config = dict(
    num_hidden_layers=9,
    hidden_size=256,
    d_shared_expert=0,
    hidden_act='squared_relu',
    balance_bias=False,
    router_bias=True,
    init_std_router=0.0097,
    vocab_size=4096,
    norm='rmsnorm',
    optimizer='soap_variant',
    learning_rate=0.00241,
    max_seq_len=256,
    train_tokens=353900000,
    max_steps=6071,
)
Below are experts of layer 6 (counted from 0) of a mixture-of-experts language model. Rows are named router (the router's row for the expert), up (a neuron's input weights, with its number), down (a neuron's output weights, with its number) and show model dimensions 0-255. Each number is 500 + 40 x the weight over its row's rms, rounded and kept within 0 to 999. Numbers have three digits each.
Before each expert's rows: a language model's description of what the expert responds to; "gets" lists some tokens that make up at least twice as much of what it gets as of all text. This comes from a sample of Wikipedia text that the model never trained on. Tokens count by the router's weight.

# expert 41
Closing parentheses, quote marks and digits in tables, plus mid-word pieces after v or p, such as Deconv-ol-uted, adj-ac-ent, investig, organ.
gets: ")", "s", "\"", "0", "ol", "iv"
router:507508521566490525563472497555573486487439446531582530450541491455470409464503455530510522538503463555462499501527522570519537534505477415504526460497503444415460451577514586442471457464472482575556522526527518449473506501462528483526518520508515483541515493547512438447497425456481485498490563468510530536510502473530474520429509551465551521493565502438508524449515484524517545552552588549490480493501493536497443489526507531554531504457539573436476562490522518432458556568479558500507489477494528495552516515566450521481524509503492523559436435495514440465406480487416609450524491502534459429443518413528473473488489434498471549424454535501501530489482507483460499472477520495464534443564494496491509415489422469539470531499493477564512508419449503497580488497475487
up2:557437491510593486473532460494580477493485449398524519505567481448528472457534483508509475427564524592530491499519478497570521523503459507505562472537486496511504484481452628529508485498500551510465519485526593518494511459543437546493446564482490448500480485507564518494494464510515531498514580502449436508443537415560546522527535486503500571559513535488474467532550423474504527482507485575501510529511505427429489422543494545514455472535420550483454461503525499423530555489562527472557482510545541533493541500471552481489507448475424499555482493526484417452418414492483465496490477520495486522513460446510509466427479485501486519469486548441520481421470490481414475485563511439553472507485542496468512528508525491556460433456505463529531554504498575519471529561494420
down2:517402530510439481448476466479449444448421469504497459475454498532482516547547456475548510455503445441494529522464544516478464537529544502478533557470526523522513506442456437532549484601433491518467501530458482590471417489489487571541498522541501490588539507511527530497460456500566550455540459522478483511526471563514482503527562521462503507436458519436527510561489539557468522480460528514467540514432452464461477454484463485433490444579432440493490458523530486528487492534440471489432439476482540447513467580449450513487590481463502456476452419477541483515481523487537513490531517468502515564544555603548485486399416532497519533524488453508460510471479492461536415469484485502493478473496493438481508463519511483520523552358488558520496520491501473531447488478476551
up3:484461495519462446457472461485509531500534514451481576515495435474538493524572451500556404399524508443477501520454476482488448521475528450512484528532500536459469559540537521471466492470528549547443495554487535468517482486492497490512469510533416462439522457514459467509492497452496457512445451521545481443536528518531469524478507485462462533476488514497532472487551571436458526458463531432454499452560509545486460422563545452431519484517535509474500507583486548451460480519535455547504521497449492526490528543530490584490473496402494584448427469521516459436459543425525507540507510496482495511409535519454543481526500467516474530544474466466599454458461538479474529503492477546516567579540420508572489428438502474541523533511456470454539506539553423564519383447518517
down3:411481496480503462572530495561487524488534495513484418511501587528387462459428501549479489510504463475487514570467488445503567419519504529478517534446424539537517506460443470532530523498490456484476553513450449494548489470425532512460548460455537499554406485488498466620429519530517522468499458520484524497434516533521593482611536500512559493565545472489545475475459562539479453496537542555488455530488518516420491518523559479511538481495495526503504480489446548620528455471515513475471477483495486483499463554497472534453495523523531445526476496497438538589575560525483506453465412537508536449499452487544485492510472545497531480455604484508520481550547492544465523519474472540519440517476460494431467494499512533483508480516500467568444447516578530492518489495428470
up4:543512518580533506540469513502504468501475496485519484521548610567484516449474529506520509527522395522492536540431443488461563501506528503503505458483443539538480419498463514483589507549508480539505495592544596510498550527437485471457452546515548545569453495544522503512500531498582460478580479488470513455501471523500476492497465573458539532523493476458485506452549529475486544461496502514514479569519498489511521526508486448407504495451442512516481502436463438493471516487459468524470509470472474478483530522461407523484465513510513457454401415470541502491398442515526510602467447540535466440471570520446488454462502560471484490530464447547518580423532521503435566495561472418458550495482506536464487489471489486507564578484447544495545494481546544469476585491494510
down4:470564512493479494423552550468529502537537511520411468438486490534519511484516511506445426533469540534449516492468470498537551417434463462513557505548519531502541557444479465472559490509510562611518498487488557472468527498572538493454389510491536481536516510499554473484516459457472443494491550553481444498527541445520498502555532492530495494464588478461484486490561462507404545539523527516502456500468494570496468508520560487520578461504436540441477514477452452554421504492537474490449435470474514419575523515487500544503531542471541566498537514464626478436481447515569514523521497489464503541503440510502523532459525515558491499467512461462486564534455503456471472477526477491438542529467460549571503478552531552525438470458508579493454512540455467452521395472497540
up5:596506497504475450463539522524547460459552530495489471462518470536457590512586565468521494566473479541419432485473535492456446513519481555537484567517464593485502572552489502543447547489465446550454439421545451529439455498519469503486524472580484510501484486462560543521425486582534533472490557473511474499482500500489450509464543543530464517482483519369418450469477467482542464518545535490526502483492495518512579460507445510467489463509493462431478547602509493558534558479502601491477509451514487508495474478568449472520489495567496472526417475536490518467500544473465537485466526507522485499439457436460526600532501484514499545549485431511479470464481459513506522499484571555512522503482488549520457497496413443433431538515538496524521522504487474521557499446464446
down5:459542544554502581448540491484420451529447478472475476557532470544489485505486516557557504574473500521533574523527511522449574487487471499472530511479532489497519509545485473563537502477485445557508460498469550538531591539494520555437518539539464475521590563477510493541448466562496532436463469526509450486484486490550530469524452403518451491528503522460556532474558518474549475515600485510481540455480526498473447513491507535491513505534495524454495479531513573447538469473512516489489508487454516416501484464508477515472478531594529507478468503460485446496457504539419497529507499504512470441506562459417455499498433540466577477555490457463506532484501441536469531393550445558440550521523552551482449519497543484624469543506454553366457467458521513483544541505534454
up6:516448453564496563543427535534481443483463531469460528445507424512548448507533456461468506528510495548540468541506474530501571475452584461545496496559453472491490479548517550502513526501448506454513537436563470416491492502464501430476487554503467481511534478531584470437555458515503510481509531463466505546520511494420509507545565607533538504468469546543450533450526534589520507526565494468484449537483482515526529447515475437482544429501525620484550512482554439469493507417578507548432521411502471515574461500481511527529507505455592561509450514520507515514523541539479539464498493521565526480480517562471550551521385539527540553555563512519484463512482501489457507473458469587505468516515475512548466461512504560564543525484528503502484514487559542486478545478550463
down6:566447530523484566545485488473473523439541502505507521486526507487517494548497463464463543475534471510575465523535480499512531487458533472504479483494446517451463467471480502498451543505508548579559495584535442534582480437509482557562432514442569449509501484509527448530609469470546482482410483495547571519434471440517540439566469506473498518498508447530459478466568518485489508544442503442543566507491510520584486592494452463528515510604545537563488515502446506552516501573554499491457492511526454553525496546585510517461422460513554415465533424514519456471469477563464543530464602582537486531530568499486486505478495471564509490464509529491489470434440458516464476498538440552521490448482498435491496511501524478503482507579504564502530555447462446528483497475501511
up7:504486409529477523504495503596562538498507503469549465512504515587436420498543518404529492574523511436530452431479496529532511512470537447473494520454505490464474548608535468425498540541510591499501476416493502484497479526500472486581543456465458557562500502505589524532513493487482535509492454481543426487469511469547493456492506509464509555521517561466487437499488496542512579511485493516523539467552476597494365513535530490459498501462471565461556499453497535541493569486482555484449492579451555469511497532516478487553518465475507557458488559461496472486542498456468537526543509475473462452427540469573456554477518500521511471465573447492558457431467472517542519492479479510408488475468462512500510520482501534541471491530492516513514529374408484508500533483498549
down7:537552510597476517524572561542511584494439479513487543518480543534502473525475521509572491503524505564450420469522517547459455561478535460459491461513549422502463457486563497513513552507588515512569456498454477441482565559460489427447518561534523522591422557474445506435533459450473489487465463517549456513509528481493466520511497590494542572529509561457560478493505536498520448487525516550441538488516571501535552453539562479468534486512491444483501546476540563555467561497551484490501556476478506516475479533468467509497550444487479468536453496545556468489505469401439476499472526502483561485502513456609527574544569517513509467456473428459523512443469519533471468550456499562509436485595450458502483542514498447463453516491484520482512552489473504482465548550471499
up8:507514492583434540525570568541550480538563447529487459492421520466475520551571497495405515527490570508456422489536566480481505562527568543520506442553503445464454476516481555519541507514518477455525492541566569456489511554502533499526477433517521491515510502469519483479555409435449482511500488570463502542561569482523435571516447561482579475567496519505578443525486493508494481563437579470412471556531545523552515475485464475443484509500499411524443509487507576527502554495478520508512519490480548503503433468559465502525470523479518493544509451513453500514513463487563476496525527507493419491486442522471492486491456496544454452534551551483558507542485563476536542505540475518521471531519520395476471515513458492487501417479457516452489577501407432504562486487496529
down8:585506421460509469501510468491479517499433520529509481538515510536487559499503554581445471479536493520514608508553523465463550523471506611447456531429539483553454550462452513434460480517449490466527453439538520486547503527499531555463501493478459549523523440539506490541520509528517473501518494508515533465485475544465485501437470480522448459473440477504465596541554410571470473452420453510597482513472499544448433439465517467530511521552538480509558540496486498490480523523454563456520466445516562525504481507431522535460454481529460461549530526449516472479574462530483473442489611474475490539553493465504531501499486562492555461526484496458538512465455534543387494481487546465532525515447468531488484572533555607540441512541516503535432475515541443523492524538500551
up9:529500533517494457563455499578484504503492513542509444464539581555605438523529480525448465494535483598490581494605531556463480513516529436533527525493527534501620453486466523440486496505443501541466476537572556467490512520425487539551538433451528477584472511532499513544540483549507526488501508539549532526460370526476506507495503458582495534504484495477464535553596531517431524542472532474482459548488478492516479464472453518486442461533565489482481510550478527486475559555434542478420505508451476531529500497498516543478511450498546479514465497434463464459522467510470616457513486551483516560440519447454523446537423511592502523464532484480557473467519582539460493459498500498484468506537485461491476469561491448544480490492528521485503473515467499550508457438507439
down9:502491541469508495491467544478564476491528575509481464438372477615538518531582454484432513505524505535476484451474478552507515501464474481513520572486426490518524523552536541484569470584480455485511547516540559527471458493493486459463516568513430478483503506493522460546510497501513443583543441555548514503430517491463478404512438511514492508551480490479517546463511486489422526501428534520371528416468528496472522509455522503512484492518469551490517473546500484511448493477481497444579492565450494517514465445552412457468553510573499479553568501530509486503442481458512536473454498510526487506517531518458549502556572555492498546507417537504562543472501533481495563452447549465510549449507525522465517482553526458504551471490428432506440512557537554491478536533471586
up10:474499500495549543493454440524507426536523484486527468540495504472564487545476466559550462567564465530484445539423529505504521514512436447455509561477536470448458445474542507526552544533501488547505456497463555499522513507453462445526512521485541538500521513511529482527490420460438526536454495440471572523534486561535531529491509498429519472405551555421441510426475528488500494452526555539528505497439535570513536492524465436418541489556505528504500535537493526524467524468441533481480524550473509526528525518463530510550409520502472498524510451531496493488456470611465547448531494476422496427579472467485547475431523513502508434412545550534542543456517533445478448473557454514522461524450535468503609467465410465504593498505547503474474596527472501553507473491503490
down10:610487491514513486476496515494541549487450429503510528464511588518534535436486462500500522480515478468546495522451455544519480456474547550415457535485496529498451561523484482461567452510515473484453476472539493458447513493541502502499487475513565447445494482487544535468476465455420491592518495467530413570581503549457462552530530454484548505600450522499487564493514519532482491478504471537537512526471437540516511495485505490549445498528477499502511546499499487570535519535511491495668485448505517492520598435499445487541596414483543522485511499470458502486427550539547485554517532527566500467484475516505558462515419449572513534441548466449542487521570491479451583515461510549503473507515520488553529529488518401537451522469497464508481475479508542547513510436576527
up11:532531502561409505522552436518491560558531567443563456473405544460484462478442519522466523474566464480577485550450507515546564538509455522425582499437525504509426495455451531490455550529528495509557441508495475455517465599501473535530527558528526478522529549517507500486486501543522551546433505495430504501450516457502483501481434496490499565501458532506553531509531589454592626511528501517517481441514514513498510487513469591477495487493512514495448473484517474496517492484463553469446522457485510552494457520477494492472562474518504481523521532500558545427509453469417549538477499455558444475546520541513560543521493494492469560505480559470467442581508522441459417470521529451469512508478460497547534524515457546441523553477520573576537505500532468567545440471485448
down11:455450526524502525456496570581479559503534466481499541493472505520442492506536510514461445484566500461479581480490427543558498484419514499538513476471522440498455519506444497505533477499493544548455517480435476527514544511523520490518514443493460489422593509545496492475505578492464487468514474503490581487536482471485537453406468491469499448529519532513419541527464468601459465555535494570505442481602548528445511508501510514442423477531496528524467560380496511515516467487528508523403502522453478536466526465487438464471525473409524519507491511459508516457469478522492516510456606575550584473465563581540480517446553495455517493519502498512500584508503512503557528519531538521489510533456527453438519493493395509447512560486524443478519516450511483511441587511430506
up12:542522514543503587552536518553515501489417543536579507463470552523524441460474467485520492547517499469508494520547569410486413526437546482421520498530549564448492455502566541460503522488511516505554481443519528503473556530482451469468592466535491479490534448574442455507577482461500425468502566470494484538490483528588530437469441566506518493485498470528496456528453553538449518531472461538510508515542498474455521451556512547590499459438528492481471541515503494526502494443492501598500528448532528462552530517510482516482472469479510516534470551453455505499498487580511557457539521513509520520571546400486567483450498416481511462492483539526584499547517482435532561510481557472499498504415595533469533468451549411471533471525486511573495468508523521499475464559506499
down12:464522543484572507468529397553520536464484455526500483456430500477481465489526531455504529570489449516490488505510466473494538608549507498458538428487456500476484547455496559493456500536447570501499460381521479482599494487493464532553560505474434576475545509494470490522529502463486431532490451517537447531436557438506559498464561531518509494507464445474443487431512458421464490513587529461512534435450532497536560448471458515482515532454513522512532490495528457535404515521454523491436535477445493533527544487452520565591479477471451463499492548564488433456511563514602532500478532490467536484438482541465537474470437489522497533482502451531453489545565468546487424577492547524444500504488550458444501475450517471511493540535526502404535512514529551523506510489533514
up13:460455540537488419577442489500432459498495423562475492493535501459495481456441458539544452499559565537520454524491492518563437515511499502497457475477485500514508442508528513449461563493440518491492515512522517467544534516514549445471484529544490534602495488496494473470585497480446487474473505436524552434479449447511416507552495544555563424519571499403499404525475454483500539473518557493496547498568487528505500516452474509594441539517457510549445550521493504502492507558532452479523475529531462518500507520473475487547507516484547502605490477565607508464471451489458548491569504503479519532489515565554480497454492480482505590391493454517522432459531463481555458554515583488539550495514524474463463533548519499460524517489486513588521537456522554541551506442523443
down13:505543501537524510483556411491587547502501551531518496540504560440479451471479405483558401572505481445464501550466525553432414459551503516475479517532511465499504471445470513474554512487558488479526520456472555524443575523497567532532475485472497518463487439527476526559469528432507505453528448500539491443491487501520498457481506460505463521521426503489394453408459516485436487488487481487525427477480487359570496561469522477505436527495562531467458495538502526468545473433489510554456470499459545511459446516446421559512469482488532549524538482532510516506498512471515567474526540558565515568576538447498524495523535479458477528502486567409509489492491437504559473558499514475550432492525530498514539485508566552515518515437471565559515467492529529527537466449493468
up14:512520467533457477424469474536573503488599538566491485520515456415453451543507513557448531476522423520495568430496516547461535533455530435546576445536508500440548466530519530513514566485506514481534514492482491469477497511485515435572525455484443569535538414475539527521496440475492500459496556480480561594489539472497510449476512459543553576529567485470503471506511481472442488534461472505447438480507352514566553501501457481564486519534527530511494568454509414551484456525493481565513416452497477548472513524495460490510546513456520439479530498570589500513519481507524519489470458499517525540503490500493449434497430418445466510523457474444483489516501469493479549488471494516434535490501531592507547510403430554477510476519518453517472469491482477519484457520433506
down14:561461474517473431538621536435417547546553591516538510556580476564496541552584525458504455542434468472511582477488509464426506529444541466494495486506511486544505508519530536410472507430462519473446525518467529521442491499404522545578545549511505503471421507453516488517543425485460519488490511484435486462527523473517465473526508465498499500503523506534511530539508499490544567438488527579448545524450486451505491539477433573585462416510602504550516496473508472515482508522459505486523441464480424532485544498538486429488519517455555437530421501528541576469480476564500517510483566494454515521490478503512534410536540439447550467467448463480471506503530453449521493475499514482518492522459547511560503491494498472414525521476473536494447503544522534548515500454497531
up15:438533465506486487565578571534524459470492497512484461423486457531499522513456496620523482520542498520569490524478441506509471507503537455464507446539479477515521487468540534507487524421499456514503537450507518498445511511419506462491524475604495519475436473499502409562503529424514559536515499456433468506509551485452448534511452488459541475503492518525465527538540471525468631497491471490441479511551465529474508408573459450551442524455501503496539580530535601542476483486479556525530515477479506491439513476525547447435528450434511547493526535489560510451458503464443509454570465526502464434547453447560421508537528433490514455553472443543524582488503466517538547475498485452520414464556563561522454457476432504513479480459513465450462484496506504464505497469524520
down15:515529531471506569449556462476527429530508520524489515509548463439577486533433541424526518514500435501518413483517524469451528559550442545509477522474482489519457514470487462501513464486493399523577509443481571514477515452541494542517550443502495537463516520567461536535549502487482482490529484464476508425520422505449476512566505420538528522462502458526460464507515490532506492560543518568475508454485485458556507519481560508455466506540463539390452524499503497486476348537457491453498566528570477506494473515454552432495557482519526464520475494518495530513500501457505431516515551475490493492563502409533492473484514454471541505543511484542512412452491503508467571502522450539416457524516509481551557469491513548391505526440547375519502551471504473553465531449489537
up16:506542428518484478500499453433579446507492592493427527449441528517496397465500491448473520528520546526537522515501616562457481511507515496485519539447469476451544416523476508526504506491510490536490538535511445500514466432492501466511543488501464442523543495470467458474470494510497512548538515457519483479488465609463506540483479516436471516517530560462492500535496529467467541495514545505418534450494579528475484549560445518547532542495507503504506515467455490498501612451533460550489530517563437465559533450539465465497440483488561457545549502523500481497497440431432464504432465535476463486420472455483458474448423525518504505565441467503516538492530502476466455509428574556482529471562512576462460457531428437541576517475475446597536567534468508506537460552514513
down16:487502540504554524563526465479527514542452466502442527523428497423476468524523463533516483444541520495488547498467532490435518551489537607511486452572459516451496492462464536521496558485499450496468498466499500487427515509468496504524448493492530494541478543445491501556529544512541498494481527513505453482485480524546465477509439496539470480537568551628463547442448499545471441471526526553498437454532490502425466445576452515537544522521464509434459476500538551468431585514526435510476530434542474503520512523466480532440560573551492434423535516545468447516498517513429422492554487507510488583474484492435491514526554517566509496502481554503538486537564515464432467542506591497454500573445525475532496399455427506508540473461490547469410473494551533434504449463523494
up17:558442504537441506528479524513549465480419484538564513457508456434532462497597466464465441429509482462476484416531451603480523542410537471472545485538507515499477382518492483506522566507455516468537441552421545477430464466450400511544488519564552487541543508411449491564533429502503476523491526471455490458474493502456484467511437459458509495480522461481539457481464552494494575501522443480439518480466495483547456458555503519464548535457484481439463500571474477563511500560508423486490491469551481531512459530535490547505520547529492523508465497527534494520438468519466487491505510409490485486512511468544403466528532502491539516499543499493458449533554560559507492515468526546494503465476460422494498532532432472512440394555532453475458477451486426516497535472507480
down17:487556476424514519512486510481533433512526456468565533532500531435519492539499462560468442597485474484491528453569387438517499410483568545480506457458558454495514576539509526475432509493453530507517489458447521509507440448462412434481555540516508548504521546482457562495505571473508435464479534495487442535530491452512534470538468468473516514477521513554548528466494492551475531415525442516477532544429475460500506529493490556469434469465470483543454552547543484510578542551522500492523444484542530453481516551500443490488465448600509477469498524537491499471459508583535439429549538486481490499463485478468550479562544486549495555520484499505462461464469463537476470513467427507558557476607485443446496481527522544466473477474529394496477457550517537463500522488418499
up18:486557507557474552462465477445478466488535483421480555538520544493442491545528456512460500427447406516514457503538468510479484482480537487548548575424478447498569474515508519464488557474532459549574494527527519489492517505442553469412538560521469496542516483532456583478508463499472506494569522447549482461489574488494508534444564474509446494509470517470519467518548506485523529519456535589461592513470507588516479478548517527495536506485505385483447461473496510483546519582621486507526485488486500517419457554541492562517465532463470495590487489438467520473514495482529483507520488527485551451487571465573553502463424483442484514433483509536486439501521501474470489515458419499500434430479421507483475529507475450524419530435551528502498544447576476443509487500518511
down18:476483585442516476547492491492469485493454514462538471486465508466554512488508535462514575555563531455471455556509481476476526373463446483489478455502415550466490594541463569498516452546560516480507464471533533555525476510550513480469458545491545548472556495509500510504453505517513553533531528491438529412470530516557439468506503574551449471461517500464600543517505455526501496429467419536541496478520446441440535554415474511418450477461512547546493456543554473496393519513483502491503518501503493491539535576494546461550481519456497496526480507477575482526462499548490532564480465488509530527580507510525529462553506534534520527501509523421475511500486470535538521526477500470473541499560526469566456552467422529525468558593469514469575526482622504436505475477501495
up19:562507471546523539434504507506470524488484562483572574457468518503534490518509475525499541505461506545535559514422538471508538502492483571508536492458500496501506441498522467509511552494484487468454521560501439465439500544490521532405450471534494496510483533460476518531510523441483513409451504441448537575549497485454560407540513496455520487493599550514519542469476468552521521516517533453406457498558504464503424531516519515422517520448564510507576527481470523480517538539449560547504500545473483429449449559496525506499530500513511515548441460541521412412481480512494532472464501542539554470502519437563514524461472456497526501460477552493501521407483522484536549575516593537504514502575500447438461429486417532541532434496475489592474489414462481483526441550548504
down19:520487492509500490500488499472439463517492512493540465447483486414589517467503455493480443521518524469576514495463502496423418548468472488451574470511500522583495504534506486526497553506560444533436542456579541555496534499577559450518498546537562463547465512520465508515550465460521559454425524499530483580484563548479522470459516439517473481535552482511441559452498489531463428469481499360482504543471521520482507515560514525456478448523495485565516454501476443465496569514489466472530426474515459438498421492508482458490556476459517520515415508541467480446515485477464487450516477526415484491511466497516519510578453500436477487484481444559503486575474493472476507542500546507517475514536494546501399484495460539541481521586529372509494503472451444477550560579472527
up20:568506501503532499497549540501480524534499563518444490524514420515500490496525409525545529511453497498443463569502516582492502560498508460567524465433471478582524442550493519434515457487487539490543495507461546457530553564506420461506424521556480458514431493537466495475479528452548448520486571526525500487489554521568491458463485451537533562487542499477532567482518534495477517531484508575507540498439502510482485515507553491468481500435444464519563488500481557461459537489444477503458505474522498497426523461519514485462488478580463475475456503452582540476506465487416546436531500491492506479495580453534428565523476502511502576441457551449453501533515437491447546540528497470478466523475506418575512474534520489535544531366489538566489504486445415513528475531467373
down20:483491488493546496489557485527481548550465517424563516460449466441485492574580511504488555511641462500538476493422508561559497467503438436501448512501542481494466503526457474527575514479437461521491460463532466462510482517478474482437531445527488548493564489445560527455484504553501482476492510446528515485510507561527487518441558442509497487509509459550528529493542551444468484470570487527401532542469461465563444546517505528513489541471506538485509592552510521518510562447491502494500553465520459517451466568450509441559492506443450486541507512551519501474444592508503521511447500472500518556556518552563502435461464552573507451397534562520461459524478523538509489497481542516505563516491443458521438558576558552528557457424493537501457449484542534514523474564479534
up21:524482516535495535476567509562492511448428538473508508528559520466561495513465555548484518500537539467473478542478477481548426532549502469512578415458519519400450541530518537523440426493466485515563534499498378489459498465518456507508501520551513487551479476528438517555519451547551543484433562483554516500494558549462523478518558501534493476511471531521475483523431548490498474469439495515497525528497491516514511484446493589450572489502475517540543507511585464496459470565480430478599518513440500445517501515475482454490510475511537489492516380559517498462456468485481514513513498544499494579390493435447556490483469498526529520517528543480476540527498450487421479449498461540459434469476440470516469550540461472522451504413533536543478491544434399568574526476472528
down21:537477570552465502527550482499437464566545409530570521550401478546510530496532526495530460483472473478503506440482476505485517445576487444538500508495547483520557569495531520565477472402458508474550456537545454480480510491478434543489517548541552446525457442529488455524467421505463580489529493510596494474576492503521522525503541493498546463489440517535491444543505447467464496486540520423532397606488463501556584488487526464470473497527491529530474547498481523536427541471463598481455527574488503472444468554556471493531506517499441483571468517431498490504546571487473501478468505518508580584461519466437483494462489462498575518566468502504536537543501503437447499510523471460500553486480439465514542478468499481541517454566537440454530444537515465508468504463487508
up22:499536522476480471427463529517469523512488538482519550496593470475436454478500530480451491511521477504519551469512515500491494536491502544534511480540503561554449516472496553450496521540437558504530572540467553502507494553484572491441488522500525536448482471458436480566443418467509525451475505496567532472533572492509506538494437567610481507542579457498470499421421516514563471495530558473509480501536481524456524478586473520503515567561578537499502479510546545446439520487476456432433567511463489519490507490549454510540484403554531526555513556459489464518509498553533541495518528474610521458520506483483457489475542476486485462559483495604571464512538458543485481494471503466468405454510490486468523565464508529527468499480499553500585598550500566507593512550517483
down22:531591434495487413537512458550506462566483526483484494543547520469476511494534505443490530527440477412511532520530417509487479403556542464525466532505479504463407474509574542542489499448501540477442520505477478506456498579523484442508564490492564433485476510541474447517485488444533445528484493526463494455497462485469514504474524527521455525508525545482469600512521489479436524533475462478464607457529543491491460485442398440498457521503455445501493491583537436434444481539444489562521580508528461484487483435443508387515437512416532442490462473397532524487496549396510481533484526563561491555459513505486464492468507545547492500526505472546513514466487506521451512506542515496508526491487511493552498425444530540482427536489480500565469487495514457515491424511531513
up23:487457524456507568543465539522610511551493542493486592472547491501502491510497514503438443536543449470532438489426524517512573532535561462484474506512537421449499528546477544415420461418370478502499425516520540476512503542483480550537497470471457500483446506468449507530541518440513465521494459489516477492452437560499557518476491540510456398495481491464507496462475525545492517518425487497422470438449471522526457553457510534531547553502535475483462482456527551444518506522468535526450515440524539517467577543527427476457540523506494480509469420491519505479476513441428527526485517489507492525528435409538504584452526404525526569422549473505512513470515506512500505525504517482478500520484477449529476504412442551545564478462479457512542459501546544490475546517409506
down23:505516525507494520475436450494492487537527560509442555428528439457558534445512510482462544520476504499443547467480519511520480543563558535482448446470536513509448455488528465500533492522534531429514444550544523555446526588461503582439539495458476528545491435437502556427441525427519480513385501430534460491497507491472543469568535484482536525472486466604535570580492561530477504593520501515508457529516520532490557556502506495474539618447483533498453501582474444485563469513479494446463523491506467524490489482578500562562554551430500479489441474542456475500552518491488452492521533553499513503528530459456488535470546434483517493444469470468452567498517550546527498508495527471522491484485517499467527538458441568436469523430476524527494496532580505537483567552544512
up24:543540500490539527506438460581513512515551456533542475436545525439519457442547473553527530542523571510483471462575539530523535516415498439512477491514396491419465535480531501488527441505484516579581506556448544477465475483502473480420531505517492539511500477516502575469490526571488495544448542501508533566518438542483547535480501417552476496522428512428528468483524510440503537462503534495504498511471560483494509451492514394473512576405591456478530493575508511565474576533565527510504560494459473496488603542464443520512522555472516488521499468544533486458541469427510514487559497461513524508524511533508454450436509512492460581510485517498480561547532515534444514464498561480474473554471478501531485443558493518473462479509516528525478516390518541495512483572463425
down24:557503515558573532493474477531409577528548482521481554514513530502500498523499484441374518570579511468548482479506501486535486497548464483493465555426453515462556422444564460483458441519484525468505523589472509429534513426489507477518471574534482524435532524502474546588500554486512501533537453580521471499504492470503505518466485482507564526490449562572564456507535495493555509532434489482510551527489523506486474471525411474500568478513467526461515487521425538517494586510516605544492520491519518474479524538549498555578547522462492472542449458539462465481486467462486531513530576517514496449476461546542491514501479484450527450547474517472418444529478430513571541441543553462529511500483510541528519439409498502514468561441577486499553459487491490429445495494478470
up25:526561506550428561523436477490499471468485484431602493459469578541524532475484435497521471503544471567511507502443463562601496496467472452467529438540502455462444425501600526485545446450554553604509534512532487529465528464500457516565535488535425488475477513515543478547469520558448457516477534457509421532422465471450446433529532514439510502469574449564486458469501492501505461484479545494488528525380511501556474545487507529527463484495516506497456509514581507554485479549519457476545464445496515548444511483543463450506468462524523582504571454500525512549472524517574517492439475503537526530474396479487501505522509478541453482446468468507504481479476469526477570555464521524499528486460519469498465536519496511559485542459550485502555581487482517487509485607528451
down25:561522459427556455506527466481526450424542507439467492539517544487462536433483542463470438481527458581517541463506480448555506460511454417468545515567497511592514473433426493555490489513489513461528502486495475494477492533481529559459555511422517480437492526476518495552495451449467491498479513512499517482533513514447464504468459509471459540515572479508516472487480527521475488494509516468543551566510423517502448482520424570419512465567507459540577531536507554482540457561453547510452562445460587569521512507477447506509533482541561461458535465608500518544540477520485438521485540493586546447426527543519485519587490479548483460494492508483520480445495485471574510480521520519413547445533503528517532520511537550483552516531555444442415518438533577539541503513507547
up26:440440502511539454531579490553520441494524558509523541486521573547469457493547643481507509455404548514450487556458514437487483521511497502535509445580499466488505389496567492555500488463473581465511468465531479469491414570478580525496457504505511477565512539548493465460444474474541469469505526547508553465503455537538550527522529409461516542483426515554440475480492491510540520522458543572474531444496465537485510459537403442491554535484621578488455510517489480496497502503524515445574495521490526484481547469500451555474499580498549518467494488502530580451516562506512541529462477546472456499495485451494501495535524407527443546457512488522454473550470453509545527433415500523543460461491505497513496446502534479526505501493564494531520531477497512518517515478576481
down26:464521450491516501537491462470555536509422561487518431530541616518460487531461585530454503444498552511502401479466560447500502493489456483530473433393513440476529492518543516586533505485512496549485515513488412506490458457553537469473499505565447505557501492528574459490485560471531451515571443509501452485453493506508517506511506462483531487481507480488448583564471431480506493497528536494522487496539480546471478538466483511465454534459558494452468516472522495497528533496521465458482457535535501483515506475509523481425578536516601522509549443554521470485453465541549465553484530459483446490488475490520523492464486413483508534525499539502560509585444435501406460450525524414560509451555533437499481439480517485544449487467517531494538563449574613525516545528575520
up27:574522533555529485527475496466517485470453541497452479528481467512488516509485495529531502479491491468485437509433589535620508528417534488526485439552492573447433579506594565553499498486504518537460476490464516416545480498441475503430539413594518560511493526501465521505536460492544474560438474487487487551493453473469501521508477506429490518545441496522447465515541475535507465539562524488447477480457557443475528552526459478529500485514456593453458506458472544435574519556485464555514443543528494482470515528526494531557503502517518476488478488456471414541487560533443424480563470516488484532507538535547548499533485479562472522494471454507450508485424448512475472530513501494453402450558510456441546456463467501556497566496436540467469484491572517484543577428504531
down27:514457450541499520544544433538559474423425472476489484452490547497470516485466486521460514551482504515420496522524557480490507550523528427499555491470523504544447550431529489536432548518496513489480521500552431448463480462530461473547470546559460564495501561498520480496445512526479462529438509497504517468518427529527586456496439536575552430397459500515467396498571540503525473490537463499442458454522481518514592507479442531472517439513505524454446500445445491503572494446496467549513501445527483529550456479420483519433502561513551530490453474425493488542515503490537525538500475502483450538458561546483548506498575478500452512485469532406406516507499493543450608508490475586515533512481513533505507541514402535549516441521484428511486479475547492537480471539521489
up28:532529513467542528467508456506440543565429477532440475366528472475540419548581474552502556477418488555487485476526468459537492562549471485487410503461451499477457465552572481504486572541434471607546484407522422448513516528472548525543469552474474464518460536421521494559543417440460514524479497475504511511501463513530464485505500500490476550575498453538493526503520458537533584562486493542568471475504550580541511469506488508563523448493522532508447554506532483451517495559533483509423447492431489535480549422516460535465512489563480486466478479451550473483463464503543417472480530539547464463450533488505503532470529510486521544437557550530543567526506506451452544539462474492487515516488528494508507430484424510456555461518500488475517498504465482543509450525513531
down28:471464583448495466477568418486492466528578499560558469583470544452439499501439474607431432473500496514553468535530498508541513543482502496507450461548555497446480508597475572447535404559502483512481492491543521501465473470505546513472497489488452509520524511481489496508493545522482491391504495489472496459504418516509537534514580523538497479519492469465457567505435587442512414474474567516569494462482493458516518511460450450505528504486443567513504505503452483449546454544548467500549542512472473476541517546438482498495478519461461558482446377529504539516500459432476482519488543520463487475492516478471523594453580519578538450568443474521483472432537495491530473521447497485491521512539460547538507453496484478497571505486447522474470443528490545549449552481564480